Weights of a small mixture-of-experts language model, trained from scratch on English Wikipedia: 585M tokens, 4052 steps.
Below are experts of layer 4 (counted from 0) of a mixture-of-experts language model. Rows are named up (a neuron's input weights, with its number) and show model dimensions 0-39. Each number is 128 + 24 x the weight over its row's rms, rounded and kept within 0 to 255. Numbers have three digits each.
Before each expert's rows: a language model's description of what the expert responds to; "gets" lists some tokens that make up at least twice as much of what it gets as of all text. This comes from a sample of Wikipedia text that the model never trained on. Tokens count by the router's weight.

# expert 19
Table cell endings. Numbers with trailing space and word endings closing a cell in pipe-delimited tables, such as Result, Votes, Notes, 10, 13.
gets: " ", "0 ", "1 ", "2 ", "3 ", "4 "
up0:136086109145109113076134130145123105163108143113130152135145110125158144106114127133126125093116117180103131120118111149
up1:153191126115159103144120110115127143134198092126106108142122131127114105124121129105143106128136165144161142156124138151
up2:146148209164116129136116165138144128117130117148123097160132126061094107156143110120121143146111132174121124124122152143
up3:089151148093147096129102116107102135104094145151148110123117094130087177116184126115120139112129145100124114123094103122
up4:152126096137142128124163095151127172111128141094116150107120111158144091115112096176122169097124162094117128152096148160
up5:098161121134163080123158109126123142163084132133124160128111103125138150115146110117131142086126152136155155120139130153
up6:125136147124152127128097121129114102126108144101082120159111174193132141118101126133122139129114122132122151111148104171
up7:127149103129166105135150107159085126109113114132119143121112095147139136120155140122123098090150112114115126128167115146
up8:086145131116121108151124095138164110132127080118133109130131156143156150112113131160132131136127119115110123137106185129
up9:115113127137130137132137099143124127119101180091098135104120137120113141124106136114176170153125113104106132146104095120
up10:149118097170117129154134085120159196091117121146099162100154167125153122137108114112124100114139050098140131123109144117
up11:116101127113134121120142113117108165101102143119154127154123130124150102123111134175113134121143135085105145115099098134
up12:135139120102134072134117114144121125113134151143167158117100107159114147070080128122100123077103116156112133151134086132
up13:151141174150122130095137138139103159060143125118157148165099115145101136152116099100123090131194141126117112136097108167
up14:124109118148121055115156165087148152126102144129119130103130124150112135097137129152122119094136149104143128134119136112
up15:116147119087120130187081133119131094165136112107154142123079110142120092137140129127124127102133114163113140119113112142
up16:065119148129131136162126120113118091105204140142168128127143143097174120144146134086067092110148132120164100136114074111
up17:139172100141152187113089155120157119171118152144118144117107115137147167154095101130100154133125148102161134101129137117
up18:112100133141100147130122064131132103122143166108142060143137163129071108141098145096120147176100106119147128122101128113
up19:151141108096184100135133105123108134137093151157137114129168091108159119176154148121116108145126139113152125113111127123
up20:114125140106167118145126162110130125137167126136135103081107119138136080157132124099143123112107187156121090111119130101
up21:148122138112175132141166121123144117129121135104123116060139138121125143112117155164145144126117139113174106145130112115
up22:150133158165142090128119090146101092150150114147135079174152140105155163139167146148162160155127115148106150140119138178
up23:130186107113126172177123084096129111119157105139132139124166115151096143098129130140142152115127100124099178136121096164
up24:101154140141125085125092113089121126128125113097102127137128153122121115130099108130148091149134143121169112168130111148
up25:167132164123088130151159119106136087120124171121117132100155089127119152153145104137115129143132120120089129106133089144
up26:082109120114116138136141118140103150142115121121124071073119133134091158152154146128113089124158144135168095122132120135
up27:109079106101099175151119102132094136106116099135127119152095151107127153102134167133140126137099152109133124110094150111
up28:078106127135123133170118126078109148119137100098102082147143150144135087181126084107143095128128132150156136132085157128
up29:117109148105114139145123114169138128160125116112192148108136131115128115133163142143113165093121087122143111126142125137
up30:122162139132140129167128135170167136115137086150155134131100116092148102136100174134116148095109130159107111114130134080
up31:126139135096104082123095055097137137178132150157128111125153088156218156110105143099114113128115148170166139138127153097
up32:097116137114151136105108158087170126154136112161130147135117173131149134181126099101157120134113127124104090129113115115
up33:103107144156155135117146107100109178132150108107094088123144079097170126129135093068128118172116131120141183143131133092
up34:130130115080151096138134185145145135135068146141121118113149124137139112140149149141088148120143094124157142151159148094
up35:145158108146151136147136129136116128160130120143131109146098158131121098107106136118107055150105164127106150154080115101
up36:115117139141158156112119108144143204118081116119115145150105090128166125160132140117166106103105160137133147153129130166
up37:135111104074156159134113110119124129111140134130130096139177098125096115128152125106092144127115159122181119119108135137
up38:177097156100133162160117137104162149159130162132130089140129196112161133127122151139106111097095116128104076121179125120
up39:121144148126150102135122150153130111103160148119140094140137114137120141107124167125143146103112138112107141125159122125
up40:129115128160129135138107150113133091172089102140133120086136158097124147162154176124099121162118093127168124156107131159
up41:098106105187119122124149151111131132117138114177115094102146095174117127122123087141167147129097127124142132091132159093
up42:127157176124118076163094068151107081164147128128127132140148111162139106158132126129141120138181142149159103100130135126
up43:142123147143134133125081110161088136109102126148094082126114102146136138167148157183153156117099124169184097092098131141
up44:109155162129096115147142086143086136152115117121147149095106114126120130147131139100102135165114122121143130128104128134
up45:090126097133112135129112145114156111106132135162173145158108148122158095116141117134143133120173132134164129140130155103
up46:145163070133163150140082162164130106156135140108155154112106143160113102130112114125122129107118090115155115128145148148
up47:158121154141108134166139130136154132119116158163139153119130154113103114127126143119166115120124143143120083151138101099
up48:146152111114125151154091083135142170129129109157149105118119134152147080124119126145142133136164149119139133126134117127
up49:146133136163121100138098171106147135159065110163164127153108133120198099091133160116149127103151102136114088112120158133
up50:120147123143137106113137088113116125107083134126145115115086111144114070141112121161125127132148147122171092096124149109
up51:199113116130184151131119129142062157119133134135155162130119127150109156114167091149155106146143148138158129154092107128
up52:148140130147125112150123102144137128102133155107127110144110111147159111115152089130085102116131140153177146129103141125
up53:129067129160151084130136127156128150118144112121128142063142108109091129127129102104099105163143122086085133096125141139
up54:144094137162156100134144091098129170170098137117094114143111125155122130111117135121113155127116103132077098112153099126
up55:127127058109143119162134120123145163128127112175120105100082121120119119095138199096156121101138151111126108136140110159
up56:178110153163089173162124138123116104149154123155123095159141082143134065140110112137100134123114161151095136132157158136
up57:145129131105161081169172093144082134129101113160090143081159087121133135138122124099126119145106152093128143157130128081
up58:130145118150120124169147139135118174146142162108109122134123161152100121099139169135111158132116104124113170116128111093
up59:109125132100118139093162143165125132114130115152133112112101094145125110171142127171123109132120122186126153187148175154
up60:124140138180114114164161102115134142135102167153077119131152126157146115133143156098104153068161143156119126168142137112
up61:102177120138111166174106127162097157144120176141156103153150183130161090168110145099130103141132114122137169098099094135
up62:156109128111177113145129137142117125156090106087142110128155108117133176175125143138127132151117120078148121127121077142
up63:176106149157110126187122122114124139127140110147082131102145141142145109154099194150161138109111125130117122126110146129
up64:088098111155143087112152147112112156132129119151130118138137116108131120134092087151131138128102126166123111152167131113
up65:126158131097120124104157160094126150113087133134135099141132135137144126097153088137101157172136111126082118058111132149
up66:154104153074110148114119127148090145154145144144119175144126139160134126118173130137132161097123132136137122175141086114
up67:117111131149079129132128186153154099125115119123166106145121125126159130117137094132130126127070128120122130142116107158
up68:081135164145121146132145089094128151108115146114096125108145159133139126132126149156144105077117161071132129120114118092
up69:116184157082112047099112110121111145106116113147122136149092110143108153158108128109088147107137151109128102150110142114
up70:128121150132161132095087135117125064116130141142122096130136098154099084102094114140094132133102109152106099123164097104
up71:112124134117150129120150139099118152136117121131166108143103126089140087132101109118105105140107134143110097127101171116
up72:095131158166198110118162169116135084141110146146145114140120130119137104058084143145121135120128109107140100090167140103
up73:111152152082110141125119106079154141137099164143134127130100085137115119099107119098119159134136128143119091139123164134
up74:097132110152132131105123147130126168093137091107160126115135161071139145110138137109122135125137108135112205090126086133
up75:123139139129139160165140126106086125129166114095099124094145113112143120149119100127129102110131145164094115081089130101
up76:111157187137088124149136148118123121136106155130118110161142107179123095115105136160180143154141116111088111087103134125
up77:113131111113121133179130109099105109161111113164122139116117106095169126139112085181146127124170113102144079102101098169
up78:140071123112143146145113108166087139146173126147126051134111124098160137148118122099140121135105108148127127128148120149
up79:139132114126081064143119148168134090124103129165146112097130127128094154135115138059111114143121122142148116098104121134
up80:134137117146088163168097178140111122147146151158096122138136109134135132138150132146123142116137122150123119118125117115
up81:130090160123118138123148132127140137132105110179118099108065138165151116082127123137144134178127153146073147139107147125
up82:140092139127120116102126125161131134184132106153152126124171163125140154117149101139148176121152105106109139117131154111
up83:133131086151138131138097126141130129136143155114131139168132131148131110099133132126127167128134132136059140094098130135
up84:125140141141140095134165116107130106139129133171193138121113126146166136112143119123120165094156109108136148125096148150
up85:107119135123124103128101082122113107101109132127102110094155132150137121105130104101112098151108157086142103109090111149
up86:122156111126143155142116127152092113128092124122123123125137178099179129145151100150158146145087152099122137144150055140
up87:139163108171134120081151126138123128140118113120100124098105139134128130157091161102151165124089101134120118128114093103
up88:168131144096139125100163108106081167154133142135137138159094130086128135096224115126141130061105128083154107139156097114
up89:122112114087114047099090127112142124111147157180170132167163125135105087099099130119133126123149138175131112157083121127
up90:117125130174108115107118134104093138099142138115094164123072119104126113155092079132132056130118135124102142130134124112
up91:141150105114152166146115127161171104104110152125084142141097095107127143145161167125142120127136134138121102139162094135
up92:161138149130169133132169125093147134160126138113115116084154149109113107145097128139139097106104150131137118138127107112
up93:108104144085105166126159157091139097111118141168136130129152128081120115132144128155108146121190138102110117109124114127
up94:157075125130097126126118133132096098116180142146111085105140121130129122114158146089112147115138138096151119109137144124
up95:125134132111130145074109131155069114129101105136141119152138143153081139143123168105140153119125152098138129090167120129
up96:162137095069110119143173157118116125094104093136114131105084112112105100152109134136160125125113150109138171163171127132
up97:119101140135098105158092107078160159136137136136112104151141112139097116126121149099157159112141113078120120132126128135
up98:151112131087140108147113150151075115115134128159140097093136130133100104080109095141164121128139161147103095134143127198
up99:174124134104130155134148129146100159145131145104150161067153136123137126106111111151120121132128092108123145145120096120
up100:125142123164123135122101081130122138122118148092146122132138151124097106121132121134139131123110114115135166128180131166
up101:124088096123093136156132138149116106077107147130099131117108121150110140130145127067126129110182122108128134143128148133
up102:132144114150150112142149154123148107141107109121107125102159137173175098127155107138077120108154160141137140129091135146
up103:118122151172173101156093117116097128144154127137098127132115141111119128115113164123100112100129121140118106103103145180
up104:114138103127136081079150142161108105123119140127145096100129090113136180121134147139121175140119124152108148134126132117
up105:162182144102083144144065119138114119089124173150179128127108075111112124078129130136141089137132128138139149174127125081
up106:143127125159148158128152154106107131136151110110127118119140094122108142124155157097110138163138147153136117113141080116
up107:153137120148094095152122100084134093132128127082159069116116156138116115134062130124135108111103132140147130130158124135
up108:119151114134116131125132118121109132136125095153158118131103087124132118108125167113134105098140088127153154141091147144
up109:104141115115127141107135124099154128113124141168124103112170118064137122112141134134116147129123119201147124128095110114
up110:169169149141077136171136117082152129128099122141109158104138106131109123152091144144131110181156180141137144141086167135
up111:155128123097104135127141131107115130096101140114145210117131182101137124102142157080112141153138143114176137095089115115
up112:099157141137140103116102105091076109103131148140136127128125100082098148121127108083120113118184128114147116120115113130
up113:117125116136101121115086104162128162105119173163101110104123137130125091104149100085119119118149178110109158099123123139
up114:135149155156094120123130124120102110170128151119159133169146095145117128171148133111165143145156143101127103162138114086
up115:094157087166156138122111127142136115119134106085119099120127122101141112128082125074096156142118135115151121094086118096
up116:126152120187164107095121126132137116116097094126127141123168152150113154136156159112123176132139102113121131125106096153
up117:103076091123116108119120117120092115088126146132148096133142148138118096159113129108130118123170119116146113110121162091
up118:120167143146124178107104120145161130158120089160125097103137117094166089163139174123131122099120125162094092146151119091
up119:190132143105194137118138131106146096126142180109133129125107126079143096142091109117146092157106107127114155146136148148
up120:096098186134152133128153134122154167137111155120136086187180128119121131129154117087108180124146119156115128102102089086
up121:184114125164149153130166157131171076120132126057112169156132096148109127162153123122153112121132143114135136168140126107
up122:138075160134133140114154115143157085132130108116128150133129105120137142113131093151072141137098116110138153081116121116
up123:108139120157146129163130138119128156156156155098149142078160133113166143164096097092127134128114090199149141100088144187
up124:157133123084150067128103100104140143155120095163101143086097075096109175109145160114157137123125111099128128127165143159
up125:146106150093122116146135165153124121124141127157150095145130157133106125085096113171119120165116159158169117110109136156
up126:160116118115081129138109131123138128163115118132143152130099148114148153150132128180105103159137114149142108143113083102
up127:162143122135111118147144151113131121125107168097124102125128130147150095099111128110188148141097123133116129115134121129

# expert 11
Word-final pieces before prepositions. Word-ending pieces and common words followed by of, and, in, such as ter-m, fil-m, m-ember, feder-ation, first, two.
gets: ") ", "\" ", "y ", "m ", "er ", "0 "
up0:097150169160149111142130135156159103119140127077155170116137093126179138152103138148108138118101070090145119143137148165
up1:089144112130153130082099145179092140069115145145142088160134147142144125144091112158120144070126124143138146115126133147
up2:145155071110136111102135134140111119126118112139126113181088142169161090138149115157081130182118148112132122140106164103
up3:135113113154139101108138188166134122122065108128177122123118115149119144117146109125095115133100144139116114145145153162
up4:100196141153113151169127116099123101143161137164131129126106120126086088130081093140159105140096126129157126162104098128
up5:091109119133122137125119112132107118107142097092131151090112143153104093163132128111139154119138154126173115133113140134
up6:128115133158140113167099155132125144077118112112103133155197132111102137117166124107122150092157154184106133129110129105
up7:114112173084133135136138124116112082154111152071145097138198098119139124167145119155113086080096151109174170105142157125
up8:133123161118144117183138164165109133103153148093166135136148127141167150148142138134170148150103123127093128116133101072
up9:130165171144140178142126161112164130131094137101110111111084136118109112093174172132192142126141108161161104121155086122
up10:161128113122123170129061128190120110148119132130121132145094160073122094135132106112125154122168156111130139110123079111
up11:111098179099139122151113148104091099125125072150155169134092115159133126135132115139143131102092110135091128064144179123
up12:118124109148124128138138103117144129104145168125118103133114142117142115128115158090131172082091161137114091119113131171
up13:111136154120150116122149117130088087146135108123135109135150164125121134140098132193166151140064115133140147125105125155
up14:127113156086149119095135098130082155114112113134085167130153091136131117153126080107082131119153168132117153097142092169
up15:117143138138151197138112110111156135109128144146168124123123147129127105198120154094090118127103142142118139114111153175
up16:094101116140123119139111110123180112103120152149136126127118106101158132099098130138166155118128175088120109120133137105
up17:174109146146109142124173090169093151116079147128114086152105152096119147111134142124127106096128097140122117152100133155
up18:155113175127122124128158133098122092117172118125109154110096101135126158073120126144091143123149131150156153209143127150
up19:178117140124151093139116086123163164098104170133150130134120140117125137105108120109151126146122157158114090083151151125
up20:107149097127131136136144072104099133131120090136110107150132064125147155115070095137144107104138100154155102090082122136
up21:108130133153104127105121153123114094150103117092148094123172138179140134126100151122099162125133123103122100158099130113
up22:120110127125147112065150164128170107086101127119128107108136104130124164097135108189130115144113105136122143141118138114
up23:158131190152136085097094132141137167135129102131123092095132146088113092187102168121139098154117123151171151090151141163
up24:141176129110096127170092048118157123134112117136110119137106097125147135121094182175114141118146142133132119110174147115
up25:164118103099127111089124092148087106151073093137160182170146083165129129180107134086152096141082115147142133132113112109
up26:117120146147128090146098124165135163166137146145159138089151174156125127098117188110128146118145097133146095093107180152
up27:158112157130127132126161169124130136139116098088092120118136129198126143123127139133119123127114139142150124112144133151
up28:102118162120149153127123128117145157155136097067169136134118150085114148074147130116106079125136132110128100142092152114
up29:157106120060116091134141116136161099092123136139107129130147131127172126119112088168154141121095149147119096111135119108
up30:146124153094084127109153118133086130133137128127144079093134158105154093135107163144135124128117128133158119168077149132
up31:128144133128133143162130086078129102142120109146095150159122138204120109098109150102158122121135094154097115125145121064
up32:119127128105141136160138134137120126136120105106150123142111136094152131126147159105134113144128139141124107148132093140
up33:127130157130137142116128066132109149119119140120132167107149117108122103133097116144118081140125111144115123110114070154
up34:096094134130138125128117108167145129127131123109156144108153102150119136138077134120117164110110070117135135065180139124
up35:133120150120168122147130102128103118114096111125152143137113093118132173126107127149118097136127099132118116086180142134
up36:112113148091079084151148124152149137128092120133131086148152141138128098147106107112131166118100170092155118162108094125
up37:126131144117135126078114105130142130133121141099100187130145146086147119138101133146134126113162120081140142130098136065
up38:085133118148117156173132136066112133116115112131091119146126101129123116132078118176105142110122074154101160156167116115
up39:133168137100099170126103114105106085141161103128137142084160114134153122118114134121126166108094118110139136137116178129
up40:172133120106107156141118098122142159136159132089087155102178131143129159133117119102100133144098131079176129112142128135
up41:143156141107160122150133122130122136138084136131097125153150145200177140126123137129149086129111108121119171118110162124
up42:128132150142101119112131083113131115162083133109115124123162156146127113123129107137131151098105117154097154139110086127
up43:125104153111146121140111121109094163136094106126134112127159106104111090112148108125137104081140148082131143138127137151
up44:158110105159146144146143128106169136115120121117133093115132122141115149093104128118105125128101104113133160114146107126
up45:115109071126135113165125123133134167124106095119142145120128144148120124122129159104138152145136087141125133126128155129
up46:111152141095112150104114177136154134116104113127087137151185143118131134132141092116110115098085162116149137126114199097
up47:086139139134138143131157072099098119106074167089111110112101139137158118044107106126120116122110120130141165091151139157
up48:139110121130088181153135162123085122131128142088150133104114086110133169085141145109161139079141134137134133111136118176
up49:129157146157121134116117112116089142145129112104157123084117112139086164130128146105169106127114125144149167150099121129
up50:074147116186097105130089137102149086151121103154145136164099091130121135072136143092127112127141118148142144135105147141
up51:122130122144145123130084122114132152107168101156137109146144114096090080155116081114097141120122149170170168123152106092
up52:085110179157104142138130110061109116153073130133108158143122147090146127097128134117098095149129104154120155144152142137
up53:139112161158115156129112113139131079099099092117134127095125111128162131165139072108145143115091122115135170110161096145
up54:150123156113086055147079131116082127132149149132134130117119130155147131122082171126131112122130123140155089125117109132
up55:124142159103119132146118147129133146153156123094110127091160138144102172105112089121123160157105106183109163131138129125
up56:114142139123131099138133122080137161161142124137133152128094166129156104145087125133125162144115120131164128129146134141
up57:152156186141136112119121112099111147117116150163111072109104182143130153133128107128198154093123134130105146166158096100
up58:128142147130104137150139141124121163179115062126079106102113099128103151164095144084096103121132132087135138107125142097
up59:103097085090116143109114140139108159146098100113126146178152109126115121092135088132148159160162138084192133152087125100
up60:095159148128129097129116155092108169109112186145112099122149100118130174117173137154127107153107119113131184117139138113
up61:135155149108128100138150111118145175124086112122125113103120155131119115160102157119108103100172150150142150124165149130
up62:138133150117092159121146126101111175134124174116174151092104162178104139120111076124119137141120144133120122137078106131
up63:145176140130122142165125153115119099133145145116117115120140106096106128126133120046151137132149139095122124092083119101
up64:086104109128123099174116114145125119123120123110115077095147132091090095139168150142095142129157120146136141109099143134
up65:103124135186131160119137098120123144120109126109119127122139142146098137148136116108082128117127111158131126113100088110
up66:140122126162140112128138134126117093096161200116159122125104123152116156090133122077149163129121131126119106131081118084
up67:140118122084105108146117150109125147092105128167130096171163101161126121130145152135123126157151170148186196131093120153
up68:107112115117149129149121157094092126166105095186128113092127123125165117160144137094193154100090105116135143126129096153
up69:142095113147159139124097138077128109149131147110123138128090138114155128167114150111114170082081136143173129136144104164
up70:133144114146143132114104117103126113102112122160143154139163097117149104110158123161106134137136111121156142143130101179
up71:196141142122143154113153091125113123162104159123124122132123115137172160108096142121144097164119123095103118102157129113
up72:100113125109136122085137119167099106149111122157170124123136119094130135133115130136117138160164169120122128150082150147
up73:165176103112085103183146130138151130096129132151132136121120087164130176123169180163131167137142175149112172084123168123
up74:137139067126126121116131129114120079121114091144160127144095095113159096139112161115145162084150124180124120102103132139
up75:121101148137117141112130088097100156104109150058141119111143113131141090159124102153129112142129115117122151123146110145
up76:138144140174130114146139092162120140095142171191180151144115087130084148122142125153141157132123139146130131152143164141
up77:121119199090123140109152114106115111112073134156187107111135102130128128091161099080163155123148167136111160111110162170
up78:153158120119139120124135110126116124146091103096140128165115098116137146158126109137106086141173153170100161132106155096
up79:121125067141149141126083145110098136161108208123173096106080166123110131113127119123138159156101130130124126108107115161
up80:121129116160135132138110126099122117125133114148111089148172114129122142065147144135156165128138137113112130108120094131
up81:114097154144083127158142106152123113138146143101159169120154103195164127165124131167147075132129179127153154146124118126
up82:169114129105179149138106109102116126106114160141123144171115092167109166125124146091154114124124138110101156092127124140
up83:141116114146158102170133106131114111091125128157127130091164108137089093145113124089126170115111120107134134128156102082
up84:140106133124122166140114107117139147096054119077136132096149153174113084116125130131113120133187120096145146138122096091
up85:144124172122166184092150127099151124122109106114149118150123114145107120125160157097139142147158154132112097099083094107
up86:128113069145127107156114114133147171082109120156123125090072157171107129121123148101118135098157092151120156152125124135
up87:117120110089131121119160134131150134125099136117129114155110115154101121124151146135113134158089165169169119124117118114
up88:105126134110132074116111081119137120084128128082131144171141118176136127134092132115179132168143110116161138146120113146
up89:103117150130177124116141094106131141129125110092125139127120131128120140150108121134120130101142139144129136108171134125
up90:133135164121125128170150104126104111119119117133118143140134120141140124099133114082126155097144125162185158133162132087
up91:092140101123162126137131127168123165141139131144197180100133112161157151116132110130122155090106138122102144155127114113
up92:163144160148108108122101083098136141111096121085151101117122124150149138143126093164120117086095076117119120114122140158
up93:151087155102116153075086145135112130132156097136163112103156153134120122193170107107159107162056130135115155117115105118
up94:059175138112130148145147095153078121118112075161150149168117146122114088111142141118108163084145113061099100140144154113
up95:127156101134121162107143105142149090116100105111109133094139148163117166139146107124103109170127159100098135076083102130
up96:069099113119110112125145136100134153121125114141109163116132114147108118129139139132147133129146176112097131132105139102
up97:093082122122114138150114146107131113142117144096139162124142086161159104147187104147125143088106147142175122157118106090
up98:093122106111100120109082170139102133120170097124157123115108138104084152135108100136118095139112144127142144106160126094
up99:135114112153121111140152147128110122101109149106143122106106080138102096102137145149144116115133146122125132122175109104
up100:113147159121168110127118090114107155137118113105152101110128138103108144128105110132118176129105161166126120102149071148
up101:158127129092143156135130092085113136084123150141144121157129130143165086125113119113128118150185144149141132178121085121
up102:105168084134133126140141164162077128109134102123134164078125152081099098160138155100131109116128138134150132145105170140
up103:098132112129153174144128108124135168113154122104208090076135090143174153148071121112158137139113113170152131098123130132
up104:112090140113144144136120134104129132123117142117133124099160176104135145091137135147097131153139142154150113170122139120
up105:100174113146139127135137141127119176122114155130137099114120113125077050160158128124116066139098172128095135097111160141
up106:080156138101163108105132099077099179124145190114134080133129104163104157125127148094116116157143148123120111118120085116
up107:181107120116134143116099063148116132134137124105124182190102089126132111090083121099146106141123128160130147117119106165
up108:101142145129137094126142140095129096145159102072138135133107180177139156122107113086092155132106126131114143120122076085
up109:112055154121144136159130132146152081098105101148139105139139122114167136117124092084131131081141139116144105183161123177
up110:165145162136174131135131151180129087107108163113109113089099116138145097148095094116099118114141120119107141146129145131
up111:143127101138103165157135063131147136143131113083123141130131138159118133104118153135133146107162112130115106172102149142
up112:112092139094159098136151149124116180111144140151117117100105110131124075124155143096109149082126118135108124153089129098
up113:123134140083128104138128135100088085125126148126114153145105100169121127144130098110141153089090104142147129126115151097
up114:162124128135126149210163107122144092144103113109129122133137115118146161100136139114124190114138116111140121099122137122
up115:114131124141148105129133141177132106124109154141115143119118115137099108090101104178114137085116112121143116170102141126
up116:139163112126179117133164095151115104115078110129130114077152087149193167106104132145113122125126109147170139106117145082
up117:161120145117124105129099148119129132123134118124155125113101126104153144169116142145131130106127140152142116091110131129
up118:154115154092123140076105170154126133140175120107140096139134105078139086121131113151130121131162136122119105117115134122
up119:155085098159152148157132116156097155112109087151136136121101096105170094155128130165115115108127153096085151117123143103
up120:098158122140098126140168188093154134142114161166137176166098118121146133108126134146100124128143160144115090142137098132
up121:127123111108116156137111203089138133142125094093121134108100152169157096129084092127133122134115160105113111094102133118
up122:139167148135139119112169135103107131087092117132144096110127138146080126142141133160105152129115114149137108132156139106
up123:127110110133126126110116139188123167144123129123102129133144082144149154169103121100112120149119139128099112099130113137
up124:132151113152156110093135165109129123110097157135142129131143145100109152144155186114155113187152090134129152169139161117
up125:116107091156103145112118131123144092140075128138143107148151150125118141124170128154129140139111116117130141110100144144
up126:108176115122183158136124125150127105123136131099136103094146136111118164161118096094153130109141135173147123085114083126
up127:089134101150163167136089075117157137171131124122126109125117129093109110126143103120142176117130124161139074172116157164